Experts of a small language model: 8387 steps.
Below are experts of layer 3 (counted from 0) of a mixture-of-experts language model. Rows are named router (the router's row for the expert), up (a neuron's input weights, with its number), down (a neuron's output weights, with its number) and show model dimensions 0-159. Each number is 50 + 15 x the weight over its row's rms, rounded and kept within 0 to 99.
Before each expert's rows: "comes before" lists some tokens at least twice as common just after its tokens as in all text. This comes from a sample of Wikipedia text that the model never trained on. Tokens count by the router's weight.

# expert 28
comes before: " the", " a", " which", " 197", " his", " 196"
router:54 47 64 71 61 69 40 36 72 49 53 51 50 52 24 59 37 46 64 70 74 41 68 54 37 99 53 50 86 33 50 55 43 65 02 50 80 50 72 42 51 54 57 67 38 55 47 73 36 49 48 79 69 67 41 20 44 48 66 27 59 44 60 52 47 61 25 34 41 73 46 64 56 68 50 57 50 57 30 56 55 54 49 64 26 60 66 46 47 33 55 57 68 51 72 54 55 33 56 24 60 44 61 33 23 65 83 20 39 34 73 45 30 59 52 59 49 78 50 53 55 45 55 34 49 33 66 52 41 43 26 71 62 63 33 48 52 47 36 37 29 61 37 47 59 38 36 49 71 46 31 49 65 59 63 44 70 69 39 66
up0:43 71 66 52 62 51 37 38 39 43 46 53 54 73 45 51 47 34 26 51 51 49 24 49 34 52 63 24 58 21 44 50 71 35 49 47 58 39 52 32 52 42 42 38 65 66 52 51 35 53 72 21 36 63 43 51 66 47 69 49 37 48 42 33 09 76 66 21 68 45 64 62 32 46 41 22 38 59 46 65 58 41 25 66 63 55 22 52 56 63 40 38 59 17 15 79 59 49 70 46 60 56 60 43 48 51 16 39 25 69 37 59 41 60 51 58 35 58 59 61 57 21 36 42 78 74 43 34 38 43 50 59 77 46 32 33 38 57 64 57 72 88 29 45 32 59 53 72 49 28 46 61 64 33 41 40 68 56 61 54
down0:51 64 65 35 40 86 52 68 53 32 76 51 48 52 47 65 60 44 47 37 58 58 80 30 25 45 47 26 33 62 49 60 35 38 58 58 47 26 72 64 86 53 42 78 34 45 73 29 19 35 73 53 57 20 47 42 37 62 70 29 38 51 62 54 57 74 88 38 70 63 32 29 53 41 47 28 26 53 78 35 47 44 30 46 50 47 24 38 50 52 53 56 64 52 60 63 41 53 32 48 58 33 67 35 67 62 48 46 48 44 20 69 60 38 72 61 40 56 48 78 22 64 23 60 59 48 54 50 33 55 67 40 54 52 33 64 42 65 64 31 40 52 62 37 35 47 64 69 65 33 50 54 62 42 49 28 57 60 24 55
up1:48 52 43 36 59 51 65 48 74 57 58 68 77 61 45 71 79 66 45 63 74 46 65 41 40 64 63 75 49 49 60 19 59 53 49 58 71 50 55 62 34 56 59 64 54 50 65 46 62 73 37 67 75 40 12 64 39 59 31 44 64 32 36 47 44 22 47 81 30 29 30 68 28 27 46 42 34 41 37 45 29 28 39 59 57 53 13 26 55 46 32 60 33 60 50 64 45 37 48 56 66 44 39 50 36 62 54 33 35 49 51 59 18 54 53 71 43 30 50 32 48 64 78 35 64 67 80 36 47 60 46 58 58 72 46 38 47 79 27 35 64 49 21 40 65 53 64 71 52 48 61 50 80 39 49 63 51 38 50 70
down1:37 58 56 32 56 50 28 57 63 47 58 64 60 53 41 47 73 38 38 54 46 49 65 40 39 35 45 70 60 29 41 48 32 47 73 63 59 39 63 72 74 71 36 62 59 45 43 40 56 36 48 42 33 19 49 52 39 47 66 99 46 38 76 75 27 79 49 38 48 40 37 80 59 63 36 26 40 66 37 39 43 81 52 39 74 41 46 42 53 50 52 32 62 76 45 44 70 64 54 72 37 48 53 42 43 46 23 44 56 49 73 62 54 40 30 32 55 68 49 51 31 63 65 74 52 45 46 56 37 48 95 63 27 58 48 80 28 69 49 24 58 45 53 42 68 48 56 62 21 56 43 85 25 54 50 48 41 40 46 56
up2:60 55 46 32 38 49 67 72 78 83 54 49 74 65 35 68 22 35 63 47 57 75 57 40 60 68 35 30 26 73 52 53 74 43 33 84 45 55 62 59 50 46 58 57 68 40 39 72 57 84 73 56 62 57 72 42 64 57 56 52 64 45 46 37 49 42 39 29 33 64 57 66 60 67 29 40 35 18 50 50 49 56 28 99 69 44 54 61 52 41 76 21 51 48 29 61 42 60 68 57 54 59 32 51 56 43 75 36 50 61 67 53 41 28 47 55 50 78 39 49 62 54 37 37 60 45 84 43 52 40 42 57 44 28 62 50 54 43 48 35 36 31 27 42 23 60 60 29 46 52 49 55 39 60 54 47 37 66 30 29
down2:51 51 57 17 54 68 48 32 58 82 47 64 47 33 46 47 70 71 42 53 56 42 58 44 47 57 43 50 67 33 58 59 57 48 17 35 66 49 57 51 49 37 30 54 53 79 51 69 76 53 64 27 11 67 70 49 39 39 58 41 07 58 53 32 74 38 39 32 36 45 58 61 55 78 55 75 48 42 50 40 33 35 44 29 41 25 71 57 28 59 57 65 47 50 57 21 53 32 37 48 50 53 68 45 47 67 58 68 58 39 71 59 68 49 60 64 66 52 48 35 57 46 43 57 45 70 36 39 78 77 23 32 74 41 73 47 33 24 36 53 39 87 56 60 35 55 45 34 52 48 58 44 31 72 74 64 55 39 70 49

# expert 5
comes before: " |", "°", "′", ".0", ".7", ".1"
router:63 32 44 53 93 45 35 34 65 49 67 42 32 51 69 46 68 43 72 54 59 53 53 60 49 76 30 38 50 54 69 49 34 49 41 57 76 58 44 49 65 14 65 38 60 45 68 53 51 44 40 72 66 56 38 56 35 47 59 12 46 59 58 32 33 76 43 24 38 43 40 63 50 47 45 59 38 50 54 49 62 31 65 71 40 68 47 45 34 60 42 59 56 48 80 80 63 45 22 16 34 48 63 59 38 58 62 40 40 65 79 32 44 57 38 78 26 70 88 51 58 52 43 62 73 43 70 49 24 25 26 63 27 31 44 39 36 54 38 44 51 54 27 40 53 62 71 53 53 36 50 46 51 48 58 26 58 72 73 47
up2:49 56 59 64 40 77 42 52 39 56 40 24 73 39 42 43 72 32 58 47 49 63 60 61 51 37 65 71 46 48 54 67 55 41 06 40 70 57 75 24 60 33 55 65 22 44 02 53 46 46 59 37 75 46 66 54 43 35 60 48 36 72 63 56 20 63 49 51 66 45 49 55 50 57 48 61 70 58 37 24 70 57 45 52 62 60 32 69 25 69 62 56 50 67 53 53 68 21 50 42 70 68 31 46 31 48 33 54 55 37 64 08 71 49 52 14 38 51 44 55 44 60 67 28 35 66 47 53 64 51 68 47 22 49 48 34 58 38 22 56 36 50 62 51 56 69 48 46 63 68 38 45 38 58 24 58 46 54 87 56
down2:49 40 95 59 53 36 51 76 63 67 32 39 52 40 56 29 45 27 66 36 65 67 61 38 38 68 54 55 50 36 57 49 56 51 45 66 23 32 59 67 42 71 52 51 41 19 36 97 42 44 49 40 59 65 39 34 54 55 34 61 69 30 51 60 60 56 49 69 44 52 71 47 71 45 58 52 27 31 64 61 61 22 53 56 30 64 38 60 43 87 99 62 26 74 49 53 66 29 40 47 46 54 41 28 46 42 44 56 59 43 43 58 61 79 64 48 38 46 43 30 41 63 36 52 33 24 63 35 28 58 51 60 60 59 46 61 60 33 67 34 68 71 77 64 49 52 71 63 55 27 56 35 35 55 70 58 42 63 44 52
up3:45 63 50 53 99 58 27 19 38 47 64 62 57 62 43 75 60 47 48 57 53 99 51 34 45 59 43 46 41 58 67 37 39 44 18 43 49 67 47 49 61 38 63 22 43 62 45 34 49 52 33 48 63 53 40 46 72 66 32 35 89 44 47 44 30 44 40 44 39 45 79 42 31 37 48 62 40 62 62 75 57 55 58 51 38 42 56 18 71 56 48 37 51 62 36 83 45 63 51 57 54 51 75 58 40 40 44 80 55 63 60 40 38 43 78 60 38 45 54 47 49 49 55 59 71 43 46 77 13 35 51 66 51 64 51 52 43 58 66 42 56 64 66 56 50 63 80 37 50 54 43 18 47 55 57 42 50 86 47 44
down3:38 69 54 54 56 46 57 43 53 46 18 57 37 62 40 47 48 39 41 39 59 63 54 49 64 55 27 33 66 25 57 68 34 33 53 38 26 39 64 83 51 66 58 57 70 50 43 52 63 68 13 36 38 45 28 52 37 75 26 28 98 27 53 42 23 39 68 55 26 63 50 43 68 65 51 54 49 87 50 30 23 73 23 51 28 51 70 50 45 33 46 41 68 52 62 39 28 74 33 70 40 39 66 67 52 29 37 78 51 59 62 51 73 37 55 30 38 59 43 43 36 40 64 51 57 62 51 38 60 47 67 53 52 75 47 75 49 53 55 45 67 61 41 60 64 48 44 44 43 59 43 27 44 74 38 66 76 35 63 46
up4:61 28 43 60 49 41 80 32 54 18 72 70 62 34 24 49 52 55 58 57 67 33 47 49 71 51 39 58 57 54 76 36 69 51 50 65 56 48 36 50 54 37 65 28 68 33 52 56 45 47 71 65 49 64 43 43 60 32 73 38 41 65 63 28 37 42 37 35 32 33 31 39 27 44 63 62 44 57 74 41 48 35 31 53 49 62 41 51 21 75 43 65 50 71 45 52 57 47 41 50 25 42 60 49 53 54 46 33 60 87 51 28 41 59 38 55 95 52 47 53 66 57 61 24 49 44 81 30 52 26 42 48 47 44 49 61 24 11 56 75 40 44 54 51 60 51 40 33 43 39 37 48 46 84 82 20 25 57 37 63
down4:51 26 54 64 43 42 43 34 50 16 73 48 45 43 51 59 57 51 63 71 47 61 48 35 65 54 81 80 49 58 74 23 65 37 35 33 41 59 82 45 41 60 24 56 32 57 42 77 39 56 45 49 41 41 29 59 59 46 62 91 49 43 56 61 56 39 37 26 47 50 65 33 31 54 77 26 40 61 36 69 65 42 64 71 42 17 52 35 55 34 47 52 49 27 78 71 49 53 43 59 57 39 79 35 66 42 47 52 64 40 48 45 05 74 23 47 63 41 49 45 64 42 40 42 34 46 56 36 21 41 60 43 61 36 48 38 51 62 27 75 57 39 56 51 50 30 60 51 11 63 45 41 58 69 32 37 44 55 45 59

# expert 35
comes before: " the", " a", " his", " their", " least", " her"
router:78 37 62 57 67 72 56 45 51 55 46 62 34 37 38 37 51 48 57 68 52 81 54 48 32 76 24 45 74 46 77 61 75 48 52 77 81 37 31 59 45 44 74 57 62 45 63 80 35 40 57 68 59 60 34 46 40 60 65 25 49 41 69 39 57 58 45 42 54 43 47 79 67 68 52 49 61 58 59 69 77 50 27 49 30 36 65 48 65 53 47 40 41 27 67 54 27 48 41 30 42 75 64 54 28 56 72 24 47 38 46 51 37 54 42 62 55 66 64 40 58 47 41 67 45 78 58 19 30 52 31 48 44 55 45 69 42 47 55 33 21 42 33 41 42 51 44 57 88 35 33 21 71 44 35 30 71 75 43 69
up0:55 65 63 41 40 58 76 61 41 46 48 38 59 29 60 27 53 55 34 64 58 33 44 28 41 42 45 51 55 47 40 38 50 73 58 10 67 29 56 23 53 25 59 53 46 72 50 68 40 61 74 45 52 45 39 38 80 24 54 49 63 59 27 60 29 53 71 37 29 56 48 53 22 40 59 71 51 41 53 66 39 56 51 43 68 40 57 57 66 20 32 78 36 61 31 58 78 29 46 41 71 31 44 43 63 63 49 58 40 45 61 35 32 77 44 81 22 63 46 42 64 67 59 52 67 52 52 63 67 21 41 63 80 42 60 53 38 36 46 69 54 66 72 55 32 61 34 56 50 35 49 58 46 61 66 28 91 63 74 51
down0:58 43 43 33 52 79 42 32 44 44 24 54 28 54 48 49 58 41 44 41 72 33 50 44 27 22 29 59 31 46 56 47 53 26 63 66 45 72 57 28 31 29 59 18 50 55 64 47 26 56 46 20 71 64 57 40 44 69 31 14 58 64 43 43 42 43 55 44 38 72 45 37 37 59 77 67 56 26 52 48 43 55 59 70 67 48 52 57 48 59 43 45 56 56 51 37 66 35 77 57 54 50 45 51 59 17 49 39 56 62 63 23 77 54 81 54 33 51 36 26 63 49 52 63 62 85 31 45 66 60 31 60 79 53 44 33 44 45 69 35 68 66 61 12 47 61 25 57 35 49 51 21 24 47 53 40 59 58 43 31
up1:55 29 23 66 44 36 25 16 24 63 36 41 56 66 73 26 64 76 76 68 53 72 61 40 45 72 64 22 66 68 53 36 53 57 47 65 42 37 49 66 48 57 37 60 26 56 50 36 54 39 65 64 50 70 57 82 46 47 65 37 42 56 67 55 41 42 71 48 71 65 50 79 45 67 58 54 71 56 54 69 68 37 27 39 49 46 31 30 56 40 50 47 49 38 53 68 62 26 33 40 71 63 44 64 46 72 46 58 58 50 72 18 61 50 68 59 25 43 25 67 46 75 44 76 32 53 46 47 30 34 50 44 50 69 33 42 43 24 73 63 48 64 55 32 65 47 38 61 42 32 58 52 61 43 41 27 44 88 40 42
down1:28 56 42 35 35 40 64 50 65 26 57 37 29 81 58 74 53 20 42 51 64 33 16 60 26 62 44 39 54 57 40 31 46 46 57 59 28 59 71 47 62 49 24 80 48 46 44 45 19 56 47 56 44 41 37 67 71 68 46 96 83 67 68 54 40 49 51 50 51 47 50 50 38 39 34 45 42 49 90 64 37 57 54 36 41 51 48 36 78 55 44 69 62 85 32 56 37 66 30 62 60 45 49 49 65 70 58 38 44 55 76 55 36 60 44 54 38 22 52 61 54 54 50 30 33 25 69 48 48 52 60 38 63 33 51 70 46 54 47 50 37 57 60 21 33 60 26 72 77 32 42 60 48 38 47 72 52 65 32 63
up2:56 50 62 37 48 45 42 67 50 39 40 44 60 30 58 42 81 42 87 45 72 47 37 47 57 47 24 32 66 56 39 59 37 45 20 66 46 58 35 27 54 45 64 40 72 57 60 31 40 62 32 39 39 36 40 34 62 64 39 42 48 42 45 43 45 38 33 64 29 76 50 31 10 43 28 67 36 33 74 49 64 30 59 39 70 48 61 58 37 66 54 54 36 43 72 39 40 47 39 45 51 60 38 42 54 50 70 49 33 71 19 64 36 71 53 64 54 46 38 34 36 22 38 54 58 34 64 84 12 83 36 41 74 51 47 44 31 83 42 41 24 59 45 50 60 43 65 52 78 58 43 43 42 31 71 42 60 29 60 39
down2:52 45 27 44 61 51 44 57 45 45 47 48 57 71 06 57 50 51 30 30 55 49 48 27 47 50 54 59 54 58 54 62 38 53 52 60 45 41 26 57 68 55 60 53 46 23 45 39 75 58 82 53 57 42 42 26 50 43 40 38 61 52 52 53 39 45 56 81 83 33 49 50 27 63 58 47 17 62 48 54 34 30 57 09 65 21 50 59 64 75 87 32 36 59 71 52 44 45 43 69 30 66 80 46 59 40 53 39 49 64 36 72 16 42 57 41 54 79 39 44 59 75 62 54 85 39 36 73 38 65 63 45 44 64 28 33 13 40 52 54 41 71 40 31 46 47 36 50 64 45 31 64 36 49 63 46 37 49 43 68

# expert 40
comes before: "-", "\n", "°N", " /", " •", "′"
router:66 36 59 70 83 59 41 15 84 59 70 22 63 71 47 58 42 30 37 45 60 40 43 30 64 78 36 35 73 51 60 46 42 56 54 42 90 63 60 49 57 41 55 37 47 37 51 64 47 61 39 75 47 44 37 27 44 33 46 00 48 55 34 64 32 48 53 24 72 51 56 44 49 53 41 60 57 64 60 57 48 47 21 78 30 60 58 67 49 61 64 55 46 54 45 52 51 49 39 23 54 39 27 67 53 50 33 20 31 43 57 40 57 43 56 72 23 42 67 41 55 66 38 66 56 42 63 53 37 56 17 61 52 53 31 40 44 53 45 39 50 55 57 58 49 39 45 31 90 47 34 36 37 32 65 33 57 48 76 30
up0:72 37 49 69 48 75 45 57 36 67 54 47 24 73 62 40 59 64 88 42 52 25 19 42 34 67 55 07 69 45 53 60 53 71 38 51 63 36 15 57 75 45 38 48 50 84 66 73 70 46 53 41 47 49 51 33 40 44 30 14 69 49 49 56 49 49 40 41 39 29 57 51 63 64 52 58 46 30 56 60 61 62 40 40 41 68 32 68 43 53 58 46 41 34 65 27 57 32 38 64 47 53 59 63 57 42 39 33 73 37 50 66 65 46 43 70 22 53 61 32 47 34 52 84 28 68 59 39 17 62 52 37 43 58 36 74 32 54 37 60 67 73 62 44 39 23 52 57 46 49 56 61 56 11 55 60 53 56 42 45
down0:35 74 68 43 54 43 44 68 41 57 28 70 64 49 55 27 36 63 67 70 58 71 34 82 39 62 50 55 53 46 42 51 43 41 44 30 54 69 53 30 83 51 67 67 66 69 40 68 49 70 49 73 60 61 43 52 22 05 69 51 66 63 70 69 61 56 52 65 63 41 51 59 40 58 37 42 69 45 55 62 96 76 44 23 49 39 43 45 63 55 59 51 43 51 56 27 67 37 75 67 51 52 49 57 78 57 39 35 53 75 56 47 49 56 51 40 35 61 31 55 66 39 39 41 50 70 40 55 41 51 29 61 43 37 48 49 39 59 61 46 65 36 24 37 48 70 27 20 49 75 46 45 59 64 20 57 68 78 31 27
up1:55 27 68 54 22 31 50 34 54 44 68 65 49 51 49 52 41 44 15 49 80 48 48 43 64 66 48 45 40 23 68 36 45 48 34 44 61 69 47 18 35 46 54 16 16 59 34 51 21 33 38 39 43 45 72 48 63 42 62 23 11 55 31 65 49 45 78 37 47 46 75 65 54 56 33 32 41 52 65 68 68 19 49 25 29 50 27 46 35 53 77 51 83 52 53 45 56 40 37 47 44 36 55 71 43 55 60 69 15 58 56 49 51 54 53 64 43 42 50 34 41 53 67 60 73 52 46 26 37 65 58 41 85 55 71 62 28 42 59 35 44 46 47 59 64 48 72 49 57 41 24 67 64 44 50 65 48 50 33 52
down1:71 62 72 47 45 48 51 40 38 44 53 65 34 75 40 53 41 51 45 61 45 53 51 46 54 50 54 75 58 29 51 28 49 66 75 51 43 50 73 58 37 36 55 44 08 50 42 58 78 30 75 46 53 44 37 37 66 51 52 23 17 74 43 34 32 64 41 34 47 26 60 54 33 54 63 42 31 49 54 85 70 53 69 23 67 76 65 54 44 71 55 69 39 47 52 66 46 50 37 57 64 51 44 45 18 30 48 43 40 49 10 64 45 16 59 41 77 52 40 31 39 68 69 51 49 40 39 33 70 54 80 50 26 77 75 52 65 47 57 48 74 54 55 48 66 38 75 57 61 68 47 60 33 70 44 56 55 45 31 55
up2:64 57 56 73 78 37 45 46 69 48 50 73 60 48 56 44 46 53 45 39 53 39 46 54 73 53 33 34 44 34 37 81 45 42 77 48 37 31 69 28 52 41 59 52 56 43 21 63 40 28 23 72 63 52 62 35 37 29 50 32 44 50 30 54 54 51 39 42 56 53 59 60 34 41 69 45 54 57 54 37 41 20 32 68 25 46 41 40 69 34 45 19 39 46 47 28 60 72 75 28 57 35 27 49 79 66 50 12 52 39 27 49 49 43 62 42 34 52 64 63 38 52 44 49 56 33 51 38 26 76 62 44 31 73 43 55 49 59 45 11 50 65 50 27 42 56 54 63 37 63 28 44 39 14 70 74 32 71 50 25
down2:56 41 57 57 87 76 33 63 62 58 59 62 35 45 24 63 44 90 35 57 72 66 54 41 69 60 33 58 63 70 64 40 56 43 62 39 28 54 49 74 41 56 67 45 66 50 38 38 80 45 18 62 73 41 49 31 42 54 47 51 37 61 52 50 57 40 53 50 58 44 49 52 64 41 47 41 38 71 43 71 29 45 69 64 58 28 47 42 57 39 61 69 64 41 34 31 69 54 48 57 65 44 35 18 12 37 24 54 55 65 43 34 44 45 40 52 42 62 60 46 15 57 41 52 14 44 41 52 60 22 50 39 29 61 41 75 24 47 65 44 78 44 27 40 57 80 56 80 65 39 78 62 53 63 69 59 45 46 41 57

# expert 62
comes before: " |", " ", " Labour", " votes", " Party", " Turnout"
router:71 36 36 72 59 52 51 07 37 54 59 28 39 71 63 58 51 58 63 36 40 45 59 35 43 82 57 38 68 50 47 40 37 54 63 55 67 62 62 64 44 05 61 57 49 31 50 55 22 44 61 56 76 84 47 20 48 41 61 07 54 62 37 55 40 31 59 45 57 61 52 84 61 64 53 43 46 60 61 70 46 48 68 55 38 46 42 66 68 40 41 64 43 33 43 64 39 50 57 32 45 60 33 55 30 63 52 40 19 42 29 22 45 47 57 61 45 48 54 76 56 49 66 33 43 43 79 84 18 39 31 55 41 50 24 46 41 72 45 44 52 68 29 42 45 47 58 66 68 38 55 24 36 44 49 32 57 42 60 35
up0:57 69 49 33 72 70 61 61 42 55 46 30 26 47 44 54 60 47 36 36 47 40 52 44 28 49 66 54 59 52 73 48 42 24 65 75 59 29 64 49 63 61 53 73 36 37 66 65 47 46 51 47 70 60 41 58 60 51 68 51 30 71 44 55 38 67 51 56 37 46 31 64 60 49 32 52 89 38 63 60 63 55 65 51 39 75 61 24 78 55 44 69 52 42 29 36 84 85 65 23 48 46 46 76 79 64 47 60 18 50 35 68 45 62 52 39 48 39 71 58 51 53 24 41 47 59 44 49 45 79 53 58 50 61 83 41 06 43 89 44 56 58 61 63 39 55 53 53 53 36 53 22 33 33 31 42 38 51 29 47
down0:25 42 58 63 41 37 56 41 29 49 33 32 72 60 61 40 37 63 54 29 36 48 51 53 63 80 67 68 63 43 64 70 43 19 63 82 45 59 59 51 59 52 71 42 63 38 64 62 24 54 43 34 61 34 44 81 42 56 45 58 61 55 32 11 39 44 48 73 43 81 65 44 50 77 72 76 75 52 79 50 65 58 42 72 53 34 49 66 47 47 58 56 45 73 36 83 61 46 34 47 01 62 31 47 50 78 51 48 27 41 62 49 70 35 70 59 49 48 46 66 58 53 52 65 66 38 40 36 46 44 63 41 34 71 65 50 91 75 46 50 62 45 34 67 41 43 52 42 62 57 65 49 47 47 43 57 43 60 38 55
up1:59 40 41 72 47 57 60 10 59 39 38 45 44 74 78 64 23 46 27 41 45 86 45 43 49 62 56 66 68 29 56 56 75 59 47 37 75 42 75 63 60 49 59 59 47 75 45 43 39 39 71 56 54 70 59 70 79 52 65 43 38 59 64 67 38 30 65 58 35 47 25 48 55 35 44 48 45 32 35 53 56 56 22 31 70 32 37 65 50 64 29 65 28 45 58 45 64 48 67 37 55 58 25 63 23 44 44 42 19 21 54 63 55 51 50 75 36 57 65 51 54 29 57 56 52 49 86 77 15 55 35 33 65 53 37 71 50 46 41 38 62 61 58 62 47 41 40 53 40 41 39 56 33 27 50 22 63 53 66 28
down1:39 49 42 72 45 42 73 71 51 50 38 77 48 54 66 42 24 52 59 34 59 65 52 78 54 48 42 39 43 57 75 63 46 47 51 56 31 42 62 32 60 56 86 03 45 26 37 54 46 32 56 67 44 44 72 44 60 31 73 80 49 52 43 41 71 51 74 67 52 43 37 57 48 77 42 34 54 42 34 56 67 39 52 08 48 36 42 62 47 33 22 48 38 67 50 20 51 47 41 64 28 65 22 54 81 57 34 36 65 62 60 64 67 54 50 51 32 43 72 54 49 43 51 43 62 75 69 64 17 53 72 70 41 50 66 74 70 52 74 51 35 57 64 52 49 17 55 56 51 53 54 53 58 49 68 46 70 55 37 32
up2:57 55 35 65 45 59 34 43 33 43 36 53 46 53 36 67 50 56 75 40 40 42 98 32 57 46 54 24 61 27 53 63 55 61 51 29 66 92 74 80 50 37 60 59 59 42 48 53 38 55 47 36 45 72 30 59 26 22 42 22 46 61 50 41 24 38 71 68 64 35 77 62 61 48 55 54 74 28 74 50 40 41 65 33 54 61 67 53 13 55 13 84 41 39 32 52 46 52 73 44 34 36 57 73 36 48 49 31 64 46 55 50 48 63 58 49 65 64 45 61 72 77 29 36 50 66 45 43 63 51 30 56 24 60 37 55 43 47 50 50 41 71 50 36 63 42 67 46 61 60 41 48 67 43 74 38 37 63 40 34
down2:48 65 67 49 40 52 52 75 40 46 37 66 40 59 57 41 61 54 34 57 31 39 41 73 18 52 44 67 39 23 78 34 21 43 72 78 66 24 40 50 37 57 57 48 53 43 42 73 38 38 42 53 46 64 45 75 47 55 36 64 39 43 48 36 50 64 65 62 59 33 52 45 59 67 36 36 80 52 53 60 55 32 57 36 50 37 70 32 93 70 57 48 50 61 50 36 62 58 56 55 49 25 64 52 50 65 60 44 31 73 72 71 31 57 28 20 58 35 56 43 50 61 50 40 85 34 78 27 58 61 48 70 69 81 66 47 17 38 76 75 50 30 44 32 65 63 53 37 45 47 51 68 65 53 62 35 39 72 49 46

# expert 83
comes before: " the", " be", " a", " make", " his", " have"
router:58 36 66 31 61 68 38 39 60 58 36 42 49 70 58 32 54 37 71 48 77 52 57 41 45 47 34 39 55 40 82 48 63 66 66 39 69 46 66 50 47 31 70 65 59 67 47 57 40 54 49 70 62 50 39 41 38 63 43 24 38 48 65 63 44 39 60 21 52 76 41 83 77 79 30 44 63 53 35 53 54 61 24 62 48 60 44 53 63 45 44 44 48 51 73 52 32 60 46 35 60 35 55 67 22 69 70 43 24 43 72 40 40 59 19 51 42 45 52 49 44 45 69 57 67 66 72 49 46 40 20 83 54 32 07 49 61 79 64 11 51 67 38 36 51 47 65 53 36 49 27 22 65 63 53 44 61 67 41 71
up0:78 52 62 48 48 72 31 04 77 37 69 64 27 48 48 48 63 37 48 57 37 53 30 26 58 61 74 38 57 32 54 40 42 58 46 45 55 45 67 75 24 62 35 29 67 40 87 52 62 43 35 62 68 58 32 45 45 58 64 40 56 26 44 53 42 65 32 36 72 41 44 73 45 55 40 47 57 71 76 54 64 66 56 38 58 86 53 57 55 45 45 60 68 46 52 37 71 32 29 47 60 65 71 42 68 71 22 27 31 45 47 28 33 16 49 39 21 34 28 63 50 60 39 54 24 48 59 61 53 54 61 28 47 44 49 70 41 52 46 58 46 62 70 40 25 65 47 54 45 35 37 57 67 68 68 61 70 42 55 43
down0:62 50 60 48 33 60 61 35 60 59 56 40 48 68 68 63 62 52 48 47 83 37 28 59 49 48 45 36 18 67 38 34 42 48 68 62 46 58 45 64 60 63 33 59 24 56 58 58 35 25 37 62 57 46 55 33 64 66 60 61 82 70 56 52 57 85 49 50 42 54 65 40 49 60 57 13 51 69 61 43 53 61 41 34 55 83 58 17 70 41 19 71 68 40 51 47 49 64 48 67 45 55 47 19 41 42 37 67 59 43 43 38 90 56 69 56 33 63 54 66 68 59 17 48 28 63 40 42 51 86 49 21 53 53 54 56 26 61 33 63 58 60 80 37 39 24 64 53 65 27 52 48 35 50 53 74 58 29 47 63
up1:52 19 37 65 38 51 37 33 36 49 49 53 58 65 55 59 53 40 44 42 50 73 36 49 38 45 39 51 48 69 59 61 30 45 49 62 53 49 14 61 47 53 45 64 35 51 77 83 41 45 28 67 61 56 30 47 50 65 30 47 45 28 76 68 76 39 70 56 04 63 55 35 58 57 60 24 29 31 45 80 30 33 36 76 84 46 78 11 51 53 47 56 34 46 64 57 56 75 35 57 55 62 33 73 50 37 41 58 22 34 65 48 40 57 54 30 57 54 49 49 59 45 70 63 56 31 55 52 44 38 52 58 62 28 56 25 62 60 53 53 57 57 43 39 37 84 60 21 56 51 40 29 26 43 52 54 63 71 34 57
down1:53 40 56 56 58 46 26 60 58 46 48 54 35 76 63 35 34 34 52 41 63 58 21 44 72 49 25 64 34 64 53 63 40 53 31 51 62 72 29 50 27 50 76 77 60 66 40 63 45 25 57 44 62 47 34 43 45 69 18 68 56 57 53 73 75 31 48 56 47 69 47 46 61 46 52 30 40 33 72 70 36 66 33 62 60 35 47 50 48 50 49 73 52 60 51 74 54 51 36 57 57 65 33 36 35 83 38 43 67 53 57 66 56 66 53 18 49 37 17 41 41 66 54 54 63 31 66 47 53 56 82 60 66 31 15 70 68 73 67 46 43 35 72 27 31 14 38 47 80 47 56 51 67 33 49 32 49 43 41 61
up2:40 60 44 51 25 41 42 54 57 47 80 69 70 47 64 50 62 64 70 56 57 44 40 57 33 63 59 45 66 38 74 36 66 74 36 18 43 57 54 45 54 34 53 76 12 33 39 42 61 43 60 41 55 63 59 69 47 50 49 53 41 42 36 51 42 57 30 51 39 36 61 39 45 60 55 29 53 36 50 63 60 26 49 64 69 63 40 19 58 38 66 48 38 14 29 45 49 61 69 51 55 34 24 53 51 57 64 72 38 78 69 34 71 54 67 65 40 55 88 50 27 70 56 59 32 40 84 50 58 66 55 64 47 68 33 57 30 72 45 35 46 43 44 45 59 28 21 61 51 26 63 68 65 16 29 31 48 74 67 43
down2:40 54 58 50 52 63 51 56 46 46 38 56 24 27 58 35 85 73 61 49 51 70 12 18 28 47 48 60 42 39 45 56 50 64 45 41 28 47 52 25 38 42 75 42 53 22 41 32 43 70 67 49 51 56 22 63 48 39 54 71 48 61 47 31 51 34 48 36 38 48 40 51 23 35 39 44 17 62 63 57 75 27 57 46 65 58 31 41 68 53 62 69 50 77 39 59 49 66 62 45 61 22 48 84 65 48 61 81 50 50 64 28 37 52 60 35 53 64 47 40 18 41 37 56 75 37 53 80 53 60 73 60 60 40 44 54 37 54 44 54 56 40 46 51 53 64 03 39 36 55 62 60 41 37 28 61 35 73 75 62